{"init_std_router": 0.00944, "norm_eps": 1e-05, "positions": "rope", "learning_rate": 0.00232, "batch_tokens": 65536, "train_tokens": 408200000}
Below are experts of layer 2 (counted from 0) of a mixture-of-experts language model. Rows are named router (the router's row for the expert), gate (a neuron's input weights, with its number), up (a neuron's input weights, with its number), down (a neuron's output weights, with its number) and show model dimensions 0-191. Each number is 500 + 25 x the weight over its row's rms, rounded and kept within 0 to 999. Numbers have three digits each.
After each expert's rows: "comes after" lists some tokens at least twice as common just before its tokens as in all text. This comes from a sample of Wikipedia text that the model never trained on. Tokens count by the router's weight.

# expert 77
router:515474492522488517531501539532496471467534545455508475462550467472509508461529491487474479489470497509528530491519529500497478501505467505509466503520562503537479537517543503470545495486467498507516502502448476516534538460502532512491537470510536506522561501513497514506495499463515481506493548514491483478512481523465479480489487528526506527460533519512488462494497482576475465503511470514469521521470499469509508480513508470463473445497492532495507495518472499462510492491513498524501513473492525506479523474529478473512482511498527511543473432487532485510487518524542512498
gate1:512518464487474476515506500494486507514484490516534474490507485489499449497474521467429476500502503501510495523537540539511515507508484540502498545537537518536471522466489492475489564496470466510521512494504519472496492471504523473466464490509463489462515542516486501504504537467457477502479481489527502441488470478456495485497552501494492482483498477513519481478486532499441487509498538516510506523494501491558527497472543482497451475481519473516529506541465442548534549460503524511498505464487510528496490499503483467498506490515484553499481517483536460518459506510491500506
up1:493498487520505521467504492481478526519500492464463522520504504526484550497518505520556529478510478485455509484464476453467476497513532458461516479462442453469542482494506508513482465510527522511506507499509482506493498534495460547512527528493521509518479463513487520480513471496537506467501499496470488538491543502485509519502460507538512508490492509469491527510511485476536511486463497492516464460501493510476518509529451485515555520530461493524485496479515545461498457507507497498504477532494488469512531504495530515467513496518490436457567509511458533458550473489497486471
down1:465506547517507548482478493461490503483533536502485491502482494538529477458496508489497504505494468527484535536504479529543450498481442513478524485468517496493483541464518528498527495504529503511524495522490448510480485475479524499481481449466487469529536495492533492502507512480539468485476501520499514575513484474492550515499505486504515495497490510523484517509492533522551506518493511477513469476476470531479473487492469493497514485485471541533497477483522504486532554465453518530521483524477531468526509532492506496470499513554465516487506543502501484504484564468528556491
comes after: "\n\n", "==", ")\n\n", ";\n\n", " |\n\n", "|"

# expert 75
router:496539498513494494510480497489470493524524472484551496522506518475469523529497526535436535489505476509487503486530498496507526494536490472496529496518541518508493478518440525503473495452485513508517480463478540508488455511479503460508474449511469482533535431468500465522518494516501506482471493488477463492518538479495500504520545513489480498462530488493479561499481515475527514509500563507495497462512515499515507545486497484550471498465550463499535505490464473503498453506460532509487494517492466521498544524498524509474521486550476498550512511490476474516512526502538497527
gate0:517481468489499492528498498472438483500486502490498487488533499496490521498509490535517474538508484535474485463488483478544518505481503540522513526522484450550448499489484456486519506488512478503525482495481525468480541501512471527487535510492521512524479564451498480488451443508525462454475500522511505561482560517515518475494465525510510526491550535494464561488494503475481500475526501523501489493472477505522457563529467502505509487486504502499505518515503461542544532482498469494486517523510521494479479461492486543498529493511471539509490501503497498466490484519456518497
up0:497515535507446515468485539525540517482527572491487473556507488466546502467590478478534484526478513515497511538515505538456475508467507508525530478490486499477540503495499491498542510454489494486499486495527481522506483487506540545511501510496488511500562504517487504494498552504526512497530510478501489493465519521476484491511505470494540507507492451543489465494513490473546532506491492464500437477487489512495489459498517500493505508476516510566511502479504502487434471466508491499513499526505507503489520496482502505461450536506500514458529521483496488519502475501483505550
down0:505511512555473499482480549503500477464531531511513468561507513475575483457576491493521491507486508520517513510482499533459506496470509501494502462510498500493519494482529496482533485467460485461511498491541496522536477494495566515513470472488502469523555477509487510533486560475513515497509513487471509490495531533501459472538513510497513468471521461524518470504473522465513511529493497495493473469487446514489468476514486510479502478473490509574516495480486510494448468505506518506499487501504508511507522482523472516488487520513482490459525547490522507547484492498514534551
comes after: " |", "-", " the", ":", " of", ";"

# expert 1
router:492495507555495521486500548500500531527492553522525491477538507545481472520486496513510502502507495489512530465515474487490480446530533484502495511490444490436520528479547503482475519507493545478502506527471477482487500505473509494455503495483433551483498506501489498494464531515494477520478530492542500454499508484532524506502483523482484531501516525470475464471506508487497475520504507503459488511484514482497514531549464514535530492497511509457498472492502530519520546511558494498506443493455515478520552545541513502511495477485525466528505490512548509450510476546518493516
gate0:477522482509531488491498465470484471480519479490488527475460506514523484471515472472462518476491454495499476546516445497517570548470529481461521471484508496483527502477488487490431487486458474493437491499506477515529532511498532498488512511539509489480464479543510498473518467497506521457540526515573494515502507547515533503566459495493492477458487483498489540502504526490489487545466517514493498533454491538512504516496490465515542478505513489516507491516481491501533495482503541488537495494558521508494507523497519505528511510471467481459493499524492516496522494482531498489
up0:525507475530515455486459505498511523525513482497502534470529492515525532518471483502488496531510492476493485466493496488467468546510518544533524507472523457469493527500520449497540510498512481480531482486549525479473497498497486487482524473491496520509500494494522480472525513489491511487447531474528476522494529473536520509483494485465496511518528516527523584479458515469495511516500526509499489482442516534509483544499526469499437500464485500451492454466504541533518460462496464527453503472475521521482538500505533470462511517518480497515468492538506518518500471483517466487
down0:514535452531495488530463548528476499498506479517528515479541489527487559530488490503437508522512469488498520496504534478506490542497497527514503553490517503479506484492531493469513525476513463476530490494487549490526508478493520496494516520478495467482483510510548495525518516460544509507483554507486487509469520492518519507506491468498527506484527541493506515480504534505469510502483481465519534503475527495508467557511510484503447515491498496451512488499458521456524504510455450486453502462475515492483528564466484476470502504503484517472483535473491520552496505518567496529
comes after: " was", " to", " the", " and", " he", " a"

# expert 30
router:494526515499501493498493485485516461551516497498479499528536477536471512535468538444491483500498473525470508489468490500517524467534488538482467473549510484552489470500502474462440488497495465552509481496482489481512461520556467523520566501536546489493460543534473502479507476470498488488501490514466508527508507487540487515477496461513496499498482507511472570481507491466498517521500517496518517517515462518490520524516512515505525498505460492487509556472523455514484515520471519516499518484500507435496508471485457502491482527501505493503561528523543517514508513465487511474
gate0:466469448491459501484486485502446519512523535498484462490528497504511508514473496514477524474526479490532510523482537526494501513526521505515534488507513515436516457537546482521480482458474509483523496510521473499556487431542525504486483493514533537485539498517505512515500532507505518505489471503477535507488508544472505508493517502532488483565445480478515473523518473506470482453508508511533504538495494483495495479498483466530517500451482491495514506480442544488515496542502506507476482529511454503492559493521525512520550492512524473496512540481534518516531491481510537470
up0:516487522521472472487518522489469497508501536495511474494453538534458495489449469499524506483481496474522490488500487538433506492478522532502520511462522542501499507488484517492455495503507541516472474492527491491524497519516493485474494494481449502494514494463489485473493502523516500483472515547519499469457512496534551479533528515490465517516534499502483502505443480509525490507486552527457489496475519480519509519467483536567456515513493529474512487483524516522513525522521523490475492510518525435536528552506509477502498473430451456472497501485497544462504488479469492495
down0:496515501489484521506527489431527484497533505533487517496522487534498460485540499495491470509439494515496517468530518490463520492498517497478540495465503467515477505489503497505518539520462477475552517487517525490502517479509478540566516486590515537476492504526480462537522489535526499486544513515448509513536515478488454509494460506501535493466466474499486490509516470495522501512513468502507483502506485465491494500520510491465558507480477539521501520516487539498540473440496472524529459512510538535511492473473485483489454504500540500460511481503486525485507531490527480493
comes after: " was", " is", " were", " be", " he", " also"

# expert 39
router:551488516477491464518487501557515521500514552545492457517505494496522525498504500461525514527480527512501488494508511485483493480480469460510505488468490486496491455448483486469503461498502478529472519518514534539492501498499500496451468513521519514472535453472497459495466517483497515452532499536493500499536489526521523461524525548458512484481555465548455533504489491515524506461475485531461507494520477512490482477477501451525421473498491504499513513522494501468480516525501458514493478523463490503488525482484472529508515526496461487484466502447476506551510502498477510518
gate0:490445514479507548484466480498496495492475537538488535487482521483522496554506540474499494499474517456443460515449503533528525508489525476465520536495483532513535476499549503504482499507529483469490469496474465481507512492488479488492474518498474477507482513531479522516481498485548513522489512499455498473532508479490523498520544471529483532510500439439501507501496486471487500492527516493509535513519527476541483537513520489475488514428505465528516528512482507525539500509528475464468513466502533499494528501487513492505515527508482486486518470519422452492497494504456465505
up0:509514506489486457482506533477477513475535498461524447507491490511447524489462465497509502517480483524546502506542502480502508511546457504569515434466486495523481511493479511471506493504480522490468496505512515509498527506505498514534513484475506556509513499494522496498484489523450432518518500473513512508496501482524496503501469504475495496520514553517517484532473473515499513503469487516492487497468486499470532463453487478533526504519475530510477465500521484510470525453523503530514510498499469519486478468556480460486474457511509554545487490488581500468481543502507541507
down0:526455504563492493499510471493498488466543496476515489566481536498518515532531485482480506486487487493506475508471488466483513531531472467509527479476489505499559483507512508511492501501509525557477470501554532496529515514465501480488493494501469471513472518486485515454470441478524493572548505519491508532519484521481498479496495521443474486487490486486529486486486524492462512536527490482493513493529513463519521523560480495525526530500496508530489501485505491512476482472505473506502531489483543506508489526484540486507450540537491537498503470556478526470477501460473452507
comes after: "\n", ")\n", ".\n", ";\n", "==\n", "\"\n"

# expert 6
router:533543480520477461468504502488505512497489488509504486516525521498473512514534524461496513515501508520451564457502560472487540498522501491510487522506496514516483494503542490492490529482490516477518487511517479484456537462440528515542429558486480512489476472511508532534440515463510495494552471520515503494465456492498484494478489484474536503520519468503543462501499509460491506505523470518510503502531505518508483473481501527543550496520458482469476470496485499529491471483482480512499521449503472552493462477539513527466511523518522497496505473488501517520502476556497502500
gate0:508483494465484473517452536496546464477520445479528487479529527520522517512459482475471482466473481502463529510483536468514490504457476513536475486511476484540517480501508445480522504476505453491509509504493494466493497473478473510512499537502499483499509525485481499469518570561492512445523477493546498514515526501495514504470481474535532464476517523506480489543476496488494497522493522506497561522520487538538481495475470553479537454502500498535493504512477502514487513502440516527524530467510532561497490517471461502485508514521537528543513493479496478501501504504489498503
up0:538487474468476483523461522531522479497526469476493501496537540541504504511475488465456512491465492497475538503484513482538485499468469500522454497508518499517523479506507446465516513498503439481467519453510512494501493467488475499519505543498537441488511513494522505453520540510476509469531480489520512519489525518490497515452476492481494470453506523491500496519482472480496488492483484510511531499519476532532484448488464567487535475501483498543515511496506477499467479505441537500514543490521503559471486537471506501486494543533542511533516498495499451537494504503486542496
down0:464509477509546503533500507473498487522516495501538515469472517537449479477512534436497471505519530495475545488477498517454536471454514531481465475534541477472522492491542527476525467528496526522496525529484500482512500532528519491492495499498538496486479511530510514502475477462493477498510488498488501484488539483488486488498558470538478526518542496471479489461492528501497528525525496496499536533507506505521534444519503533477508539466451510490518496553456510495502500505499516497505509503507490511516523502498577433503481504509494476521479505474470539539523467481525545488
comes after: " |", " medal", ")", ";", "N", " at"

# expert 42
router:510504469494485509510520479502449499456503497520543487483499530511487505523462512563495550474462524498502504520494472493476505464522495551529499491460491544488537486506524499513470505480475499511508484481482509487490491505480489488535475479510524453514481526471550543502519488560498490427518499502551507503509503570545529482529463463499493485470502461471474508496477508497448537497504482493469511491506523487472488509532529492495521477527463487489548466501542511491490537464515480507499516520498533449518528494497504491509484521476508483487510455494478472511510554483536494550
gate3:506493492501533537502522503535497489491512482479563480513522472470514510500509480500492508493521501490529520520525486491505516544496496462451479478484497491476559539484495510477510489546512514475524522500492480476527533482510480562482500512520511479503532499529464532459515531512536508510579461476472526492516491491539485516532499511560523479526509498502515520550518461497500469508503525510493526508503469498491534502502512504548517541485500547485483504487459530535516497510500533479470502475548528578527482492540512504482524489508480524526492466522500487530464465506503548548
up3:505567533510487475491457544464507511505477467478480525517459490489507476512508527513497500501521504508495482487459537542510523494483509493523517484500485490472472445532514445501481521453450499503504490501500482561494520518494531484502513474472469537510508436467514530567512468495480493525458517499472474490519530474468497466490504505446521511466481526498462492494491527499499505489500468532482511502517505496506465512475527474490498515482535428533486492534514499491488474476547489483515502499474464477497509494503538506503500509498495484474489559466492478497536523485541453452
down3:492493521465511540482517528528502523475478494526580502509504486492459475508505494483540529484492504474536507496501485503484481491485509463486502484505442532470529534551487493503495524487513524465497493499513489478518502510532469541492527482499479523515521495497455519464527511531512512516561479503485510511485544486486480507495521517546535509512534496455530529519511464473517482487485515513542500528534505489532530524493512524533509513468468509497473552523465529555507463514483556498480547486515512584485489498521517486472545520510483465485524459492516478531496490496477487464
comes after: " ", "20", "19", "18", ".", "–"

# expert 69
router:527534499469498504536473506510514515517547493481501531473541423524532429503494474486461474491515496491471510494430499481512465516486533482463473468522495494468540491509458527475491481477527498532503532499523488478469445504498475487518477494487538517525482544484503509488497508512498489456499488517476455522484474480489466498454517514528520520512486508470473460500522538497486515510497492485517494505564477487481524484543473523519511479490511486504477510518514516549486496520512494489506504464507502498437502542522466498499503482523511488595521511483495480507462515512521501495
gate1:473502467509490502481472486458481473547485491526517486533516530473491491476480499492483513491555492514475481506464508503499510502502490516522497519530520527548487457489510526488525464445532471499505476456489513500525527474529477493479516460519540506497481498488491470500511510504528449517501444507527542535486501511533485541526508519451484504486514452500518545495463489442465519520505539476508502535553482523545485469512471514495480502486495490532535475494497467482491466501496533476506545494502537489444503476447483517463487505540491527530492513527551527505484537508475480505
up1:498473467520478505444496504504495551536474509502461472540460503463483529499482514502507507499505523490480476487519521501492526498559516518512502532524488508526516451500485498525498489480514493550548485501504476468495534418483547481459500492497461525532486477491495437479476463492506449508509482499532514536468496477525519521513489522476452538495506511522540518491506435449460530497479535485467474496533479543539476453505478519511502530488461471540490481499518470532469494476477516493454530497513495524515501521500517475483510495507507505521509508474479510498486496521491495516
down1:519506490508479509462520505499474479501497488487500493500501470489517510494493498495514532451495506486552523510522479537539530484479500514506493497520536485491501497464478502518492497548483505524518515455488546508474471501513513526514489467512513536506493498508542483466522504453551505502481527481491409506529510522517509524526504511519491505468530533493479499515496528478443560516488527473490483424528490535477479534499491515507487514498511541552514489544527477478540528448490470551551515522537480473551474498517466507518477483506476509502491487478478495521467505506467542470
comes after: " the", " a", " and", " to", " an", " of"

# expert 5
router:527517501488533457522503448512529509488500508496487513474471514472526511477523492524489507498506517520519456471463487524485479555470479489552538471507494507502455480526477499518535506487477511490495480492487540513540488451501467527523540494559515549487495531496501510509522476509528473523519525480491513487522514444484463477511513518447516457478503507514485472497492482479566460489447490537517471528510457500487530459517503481515507477509505496547532521543529521486506501470510554551495510495463482502524458472508473481495489525471520542514505480514515521490477528534500508526
gate1:498436497508506455506509502473457483460487545477484534487483473513475486490481464485498529481528488449499484510541504486508500521483495508500534468475539484543519522490505515479500501510495483446519514494497479514480509504496489541458516485468504473468490510537494453470513511501471453469501480503491502517468530505506489486534489492462468499492558511484514479517499498543554504519499467466525514483500432499463509504551516516516511492490515542502497481449521560527500484499475509506490483472506528523474482502524483534487527486445473546464528496512554547491522548521490502513
up1:487484501484496471506487493479491511510481559495457522519465488494515531508548511487520482489540519410506504511521549493550521516510487469464508484497466498575523513508515458477519502491492513475529480470459495536490489475501482552468518461461452480462517496526517477482500491488493498485493534521465502498482506501458486491511530493507466543485508510514521484453486522484542481521489510470488506473488426496471518498507532528518527504490517501527495503482487460491506468442489523489532451492517491481463485493501512533537501509472522478499463471486500522461539505531489504511
down1:497497522504499516467497468502483544499497495498514497540487510492514491537418487563479549447516512545476534496448494514482480508506528515522519472511506477433543455483488485520504455587465492542469515519478533493532504478488513503508506512492517448495504501518538557462509484517514499496521492516475490521504465496490513505541537550479476491479502504539504502523517482510513519480502524522511488553480492515515497499493497502506506469443525498508502530522547486474524520512468530511510480529529533508499506538493513497501486535483493545489506500505534509477494464515523517514
comes after: " ", " (", "–", "20", "/", "==="

# expert 53
router:459492504547497512497503559442475510466536542518507475477494530517527500503448514490525494525511487474536443491508509520475471473539496498490521452500448516454483530511546496497520484503507453485516500532533512512475518488484496467478511534537519469475488486487535547453472504489529461505453487517522480515502497504554515526507468511483502518547503488522518490565477528502505514454493517501491508532464539482524563500509523492499527515514505483469493493503496479498517531461480492533472538479494483512506513505493498507489515528507484472474472481537477535494491499491449526478
gate3:484511493530489476507510505455495475552512505519508504484515508517468504511480465499540445441486484515492458504546476522487491488512573517525522483521511517469482534474481510507509498507513499563519494466457497526486469475523496512468481445530511501484487515467495524464519482467457525501468493523512484561538476526489506477486477525530484527488530481507496519511529461514500501511517506497551495501445506481549503507507463460494500500496478500486492463519495473514538493449526538474534462544474527466499524525509488468487519514476484464516484557485527493480488506507529524508
up3:501549491515524522514499430514529536453475455507535449520480475483472544529507538523488491533454454500535509517496533494554483541450515494489473526471512499520496470467503457467507509478495527492448516469492489530495508514492528495525491480542499518512510484467486533508490461535531498523496488519476495483493498502500480484490495517492468489506516481447493467548473485488464465508472506459522543515485470540450504529474506490485441496520507494530475540485468497516496491496487469508489480494528505493491493485505463555496508535515494518492447495485511500488515486470500529472
down3:477527486532535488517498518464495523512463493545493465544486503472475512505518548539501475522479463445512506536531476499514520490499532523491517518470505530499525494459492515465506460486486512541499512476473537552513524499474541525531521482497523496500482506424463501486518502516487507491492496501487481514483453543507531493484500540524472485479511506553515502513505535478479471498479526453496497546422510477512493477472480536523525512466488490542452464523493501497458515467493493492507488505541554524491522517491487513506483504482491501504483534446495484517475474460510480496
comes after: " the", " United", ",", " in", " of", " South"

# expert 10
router:510508533487491499492507505507510463504532527501536513507532529479494527483489484491520557473504533518504490497514471509479528475501472503494497535519538537526530530481481490481476436526536423499510516526465485505474465443492474512498465490522500535532479519499436486527514553489553547461557493494498510509500543484497490564470495510495542515491499542530561537480491463480484475481473495515489508477542459496523500478470487497475506503511514515477497512467520499530521478485503512522509490507526485485496492463490463486541526531493483529475515515527509532492486486496486497466
gate3:505497471509539500501537474459495453547539478477525487465494470498478527501491526463498466527497473546468497486517495490508503457506502440454520517535517467513481478473513476521437488508511507498535478516498543468497517511457516473448481491507536474498461517516507495518486490510500565543450489495481466477531470477498480468509470480500484516499433491505506517505527526515495478478478504478492496491541503560513507498477513491469481489487499485537506557483434449474495529518517497516519520517511481522521522483494489522512471467515524505469539501482484458499492501486516489495
up3:482514537468461522502450514550529552494469515527486469525484512506495477484536462532493515466503562446518499500496525496477485545483523533519464499472499509495500522527508530491551511482498472512492504483505430534539480494534490528533505492471465497489526489497484539520505500458473428462543509505518527525458521525477522524480496521495517508509550486501502496471492475499519528497522489527507502512461498438509489505490479507510512494525510476464490473498518532523514504466479491511478509488502501498450466522517511478506525538470470518536473510505526519484536520523447514487
down3:505525497527523473455495464499465474480509517479504492560499506510529522497505504522510489508477467525505482493505483451514494461528490464498547466506482467577543515477505513491493498498493510526514498467479522505517556525490523490474465478491485470552496521486514518459443475491510482542482500508494491481505493502470498490476507546462471449483508519528541499527498520493487512492472498487510479469545526477491520500523481490496498485492516513509501483469456511570496498508518463511516530462519516489536537497519480473480407514491511475539544484515476491496452504535476517499
comes after: " It", " it", " he", " which", ",", " He"

# expert 79
router:508531504503515512502508532517549524539470488517489517493475469465500502445513511487498502475503492507511433502547497526481474479498541568479518498487497498531484501501486447496543525480523509513455471463517476494500495493479460514491535440471520471515496545451539495538494501494495486500505504493484499466520552479484473534486534464475479504511506477457454545505494529520556491491505532495501513493506461470505511489508516476478434516456535512499505522490496516483470509495479532489496473475511503523517477491453526480510489536489494473521448541523473504521474478474509501472
gate1:529517498511473492462519485508436537468481528505539476514495492510534493491490506511509521515467507490500531496519511483528507479474484501507489489516498481457543476505504498502482550501474464494493520507534499492486522524527457507502443507509513565502487496510453526441562493491503504496460433485483496511487468500515542502508500501512527523525494525544463510495546543474510475461454500488524490505474478434472485497498495496530479541513510520474473527496511486549477492449452465503524532502518470537520450490514503488472482477489525471507506500465506509464489470464492486514
up1:510534501506497511497518479475519564510482454473471525483492480506519480475477513512472556552551512512517452486521534534479481537494482506447489513505508496499470479508546478464488524519524499456444517505500545513466537532508538530470508512500529465509475566452438483506457509498482488495437489491518476471483501475506475483482487476528519505532506482484480498480521508501523517494486498494505510477475501486502471533502475503499524500534527461539494505512507487506493498461534457530481503520497499462486484465484507512496465520476495506453512517513478478528460497488461464463
down1:481494496479505516544446468465546485530540480499514492487447502435472545476486512490467528508515464479473475475513534488511518533537507461486493500491546516524498533504492538487469509519474437474496488481471503478488510512507506478512500523486467468513499505491495481554455479500476542502450505510493505479499473538478549485480520478495440553522520441487511499532531490496517496504498524475502493504492523506510514544545469490505513484546521462447486512475535472487521506492498503490461503501486524453481482548517485496488491483480510485465483514501493494507505514492473513447
comes after: " |", "|", ";", ",", ":", " in"

# expert 13
router:484504502512484476499468501513519520475493537523533469512491505521515486481489513515519478480504531458520486478520528506482478513484547428525487498512467437430486492475527541528506519511513533462500508535497488506527518508449531490495452512508480538454488514512515557506476469510491471498511465459514509516510471487450522504490500468539530483519475481477510485494534541447505497511521482539470508489538505502482535508534470464498517538516508506453496486479502521506528454502555485472507524489469493515527473521492541488476479470490529485503517483551525480468487494507509477468
gate1:450514422474510527542503480503534540490504513472490470540502536473488488541503493526523477497501485487498476479480503452467513521475543523510546487493514517487527479480487448472539491509549489474506501549471483489495510495505497530488443490507465499518520520441503500506522490503506551498521504470513516506505477506507541512496481456509482484481485485447476529528498488504482456496475460481499478499497541489489509541532476517478481479516534479510495546502482470504475488500517442507482512476523526509496545511514509482466504489554452507508502480504488490551470523498506438484
up1:508494472434500479520516510516448546496508472501518498489499556461484542455535530495496508523480505526496488481509494456498482471533470534507475512518525527544498469498538475512476438494505500506483477466500483503484477499480449489526489489519499462508512471502511505465484519493482497468501508503497525522487555492490453467479496495501490491489507497495511454498473544516533522480505480543475527507527458517485463458488494468498508486530536533541520495470507458500473499563446509513508478517483436451482503434487526488491519499511504498502484528500503506509487522525488540470
down1:474440482499520527489493475505469522492487529479527509497473495504526502534505524523502489493537538501537537504491484521512501470519522534533420467461509512517553477517508462515482521479466490528492459500485533479524540507490496523548519495488476517488494476498520459503517505493483539500500510519510492500485492498503530516477481477477538525506487491507532460524478512481528488525520522497517511486522522440471506498513465535478471481479486497512475517483498506546492520493526499498506483506574454508514514515510535489506514499557535540497442463475489424548503499512454497470
comes after: " the", " a", "-", " first", " World", "|"

# expert 26
router:499513512527510479495502482482524479519508489495510536481463525475532500518484488486504545488518516543512480530458517522535484525506491477524508494510477466475539501548483544501460537475477498490516508435472510539490529507526492544489502496454542484522512448482493502547540493511550479496518498485494499487533471510475513512473514485489521526469504530528549535537483472477525477490480477488476490490542451537507473516496449445550514472495534469540494458494486486490496495474517480492484459503531491490539549480531477492460466477505499494456519537502501494497507494537488512494
gate0:502470537510521478512511514523483481518491487514480504483496492519477510498521514504503442514507496470538490509511491488481530497525442502495451496494515492472514510496482452489474501518511526503514455454531502468486494537521485496509524549469458494540529517490493493521442509542491521480449482490476515506497502493490463473515516521499488478526450486541443502519508537531437460508490495504474502533488458518513485492519531468531456493517544479505495486491473523486501480507485539467478461503496424516502482519520490532516489488496484451467471519476439520469530530495453514501
up0:512523470500470507501487493472544509478509490475512489533520501476513508498496493523504540479476508531487516483470508507507467494467545492511555497542484489532485478520522548489518513493486482488495539549483511518508510489487526511499472485538539491472476511521484512485565495473523481533549506519518465505500510505501516524471488501500509526480530524484572486465485448472559534480530473493533485464520543475471500503459467530471517533484460519473478516488512488503502502536524483529514532508510579474499507511495538478480511501511515534529533481517558509505472459500547476503
down0:496469471498503456484528519541474465504468513507532509481525481480469513520549528469490442530473501461487513487502481501503516521531488465492448496459515488526532527462493447504470510507498505508498491492527496488521503525516518485498523514511444532482510528476456493495441485518514496529451494495486496517474508518472517508477480529473501499538469471558487465550508510500456529555485498507464474459471498511522478497517491493491500503503498536474462491471453522512499492476491530442500474505489465525477441513518485499517479494508480452503451479475496497483499509528445502510
comes after: " ", "–", ".", " (", "10", "00"

# expert 56
router:485494466491507535487493499503506519509491502469473483499497511508452512486439500465452489509538498470499471478490522519516509524499545503487501476517523468496500519521484487489484478539520401521480507514537574509512496516482527470480442490487495460517462554507493531524513503500492484499447488525479494550471457494508474500509488484501527477481486543473508476530527486509522518498504471541483537545505498480465521512493565500450517493490504515515506496477518485540501497510520488503540520533493513508485562511515488495480521504499477532543533497481534473535487494517519525463
gate0:524544482499494514495537496534494486460548497513537476520521521481510515514501497485512517505509502455502510534522479488483502466481474508490498505516523528524444497502528506477466525471498531529518491508464557540439497494522483532526480496469452509476474532497472477496516482472518524498546494469487519483539507520481558517456460507543521494498509543508523526521506479535545531480462485497467492508537500514481446490496470491454492536536499505507531481482516478480472484469451494511491559480498532488509491499477469514489458518496519491499474505553506452457482531504482494505
up0:488532521525520487487515513468476494545534491490523514496499497507527535472521515562550433545485476503506497473500528498470484464532500519476487539502501513489486481533492484520491472506448462555517540516449456497503448464538459529479552523523498516515501490481469471457495506470531516468461510529499538505516523475483467498521506504518511484509493521521499521448551510502470456487516512506491466471471469534508479496528490469534508494501495508504466513496519511502516513540487563500506456521491484496476517486522477513482472504487491484463520537506514511464512458505489496515
down0:452511492527488475478508486496485458516511506481516498483516475501495498541515482509475489512482499556505520485485523484481512484516456503468520510519512494480491501461554516503550484504520526487478469482472467492475476467495504506511551498558475503454482480525495477468517478486492526490494483516488509457485513481534506463489518478491473465510496492516510557513496512496506469496519502486550470457511510496467495509513473540530496491537489487500523449498524501438531486530476487517501454500489526516494498525497511507481492494420449448450488526511502521457431556515511494539
comes after: ".", "-", " |", ":", ",", " of"

# expert 8
router:525499531478458513463522523516541531458500496512483509512495510471477522456529455498519532502490470503510526504507485497483470498541498449492468511504474521496503486488470481478472501509459522512534477519543486521484485507516470530473519489467507463490459520501432484443558460527513548485474517477536502489481466473498495504479492496549510492476451505500507491525467497489507538472557477522555500486494488525509486506466522492471512505502514502532512524507515534559492486475518502518490538487487480530521467481500542560511490507500489505473514499545513545512484506497450525527
gate0:532522455483494522498512497518517520510467500472453534475503502484517482521525547513451522463539476527489462503448542546535513506506507506471473514494499517502509499478451467539520509507510488517547488499489518508529502480569530505525508535473535513527541482457477485539479514519538491491522525502550491505498503501492526510490490550482470464497524494504449509510510510515472507456499490520435505492502496494492490505499535476476439475472506490533539450487524485516488473497505505490474491500518507521520517502453516539482525485528494474464454480515496480521437527507479507495
up0:562497474479465514502492483515484528479480511478431520490485515474500499510545541506475510498553473521469471501450513551517509486484502502459467507485487497501498508486450481505522510497526497519553461481503482514515479465541519500510510530482512510534510482466500485514488503500520484477495539514523498509480538514504511516472476555505445479489512472494456532521508513531462528449499514518443473506538489495491484495483488470478463476479497519544530440482545496506499501515469522496495508513493493521512511509453493535457543470516450483457482478543500508516460509488495525507
down0:478496445488546473473500546478571486498491480544506475484498476510526495456532479479542439478521529490485522489499526480472513504537463519501523530494504469496450464544534526502491505491450509513520473520501489498490478508536477536518524481516477483473486510526514478503518517477461505473499478520517522493524500516485485471504521453530526486487517481511520487488507430499510489513500496462496522507526515505518512499543513513479524519492503515460473511527502523483503554463517512565514458500478516476440523468548519499501470499495524556515482477514531523505501470528488520498
comes after: " ", "–", " (", "20", "′", "_{"

# expert 21
router:497485501506473505506518499501472491535501505486476490501538495516488492508452457470518487467507474534478486484477501520529502482529515494467473513507527501503522459496498478499464482539533508515531464457495509487494421531574453480482526516504522549463461532513571504490496480488495548507448479515474486533502516481508468484522522506525477495494479493494557576479495546490493511557507520504545519509495513511500520498546506503508519518488465499502503536528530493506521465513485533488501509510492486452495507468506502498539509499511494513469482545493566514501507524480475510476
gate1:494451504504509505499476512495470544536501485512499506514511531498519498483493453476512525504471460507498476478492518510532501509493502505507488517459464530499471530495507466494476521526533488492495479475533496515465436529515515463500523505488471520481507521506567503530476511532528507462453488497546466515509475509508444449493488537522483496455545519468492487470503516484479514553475515486540482524443475491536544549557479516478448464462517510487491500505515509456522519522491529497458477506493507475477478500492504531506513497493527519550506475494488514510449501528495466485
up1:501561510491504484530528491497524449488477521513508502483473490489491479508531545510511479497533536469527510530523496469489493509509526497485508475544523480518524493509475516510501498474479512498529493526498494485540564449481511541511508505519520467501477462506427511465493513465479511537553490496463508486489518513467519569514521483497494478573466508540522483534512496505502482459508478511454521486542511500488479462473523477514562512530491487490485517520504518522486475493518497509548503494510479533532520501538521517494505492521446500452530534490476508470546481480497514514
down1:488505491514510476489488503484487536527494484507490473533441476504491526482527478459496487505504486502473514465496529529487474546517511486517523526485466540484502453480518481478506493512483524474530497496494524533451469471527547518473489491525521477483495484512514466519495515552519518474525516493562510566521509510482478503494531499513447544486505521509487501464520507528470477489491538468522490495541490514502520530520496545486444467494435509484479510479479507481470500529501508502451477521481509484501494512450514469565500501529525472532477466507503436528471474491531513479
comes after: " the", " a", " The", "'s", " his", "The"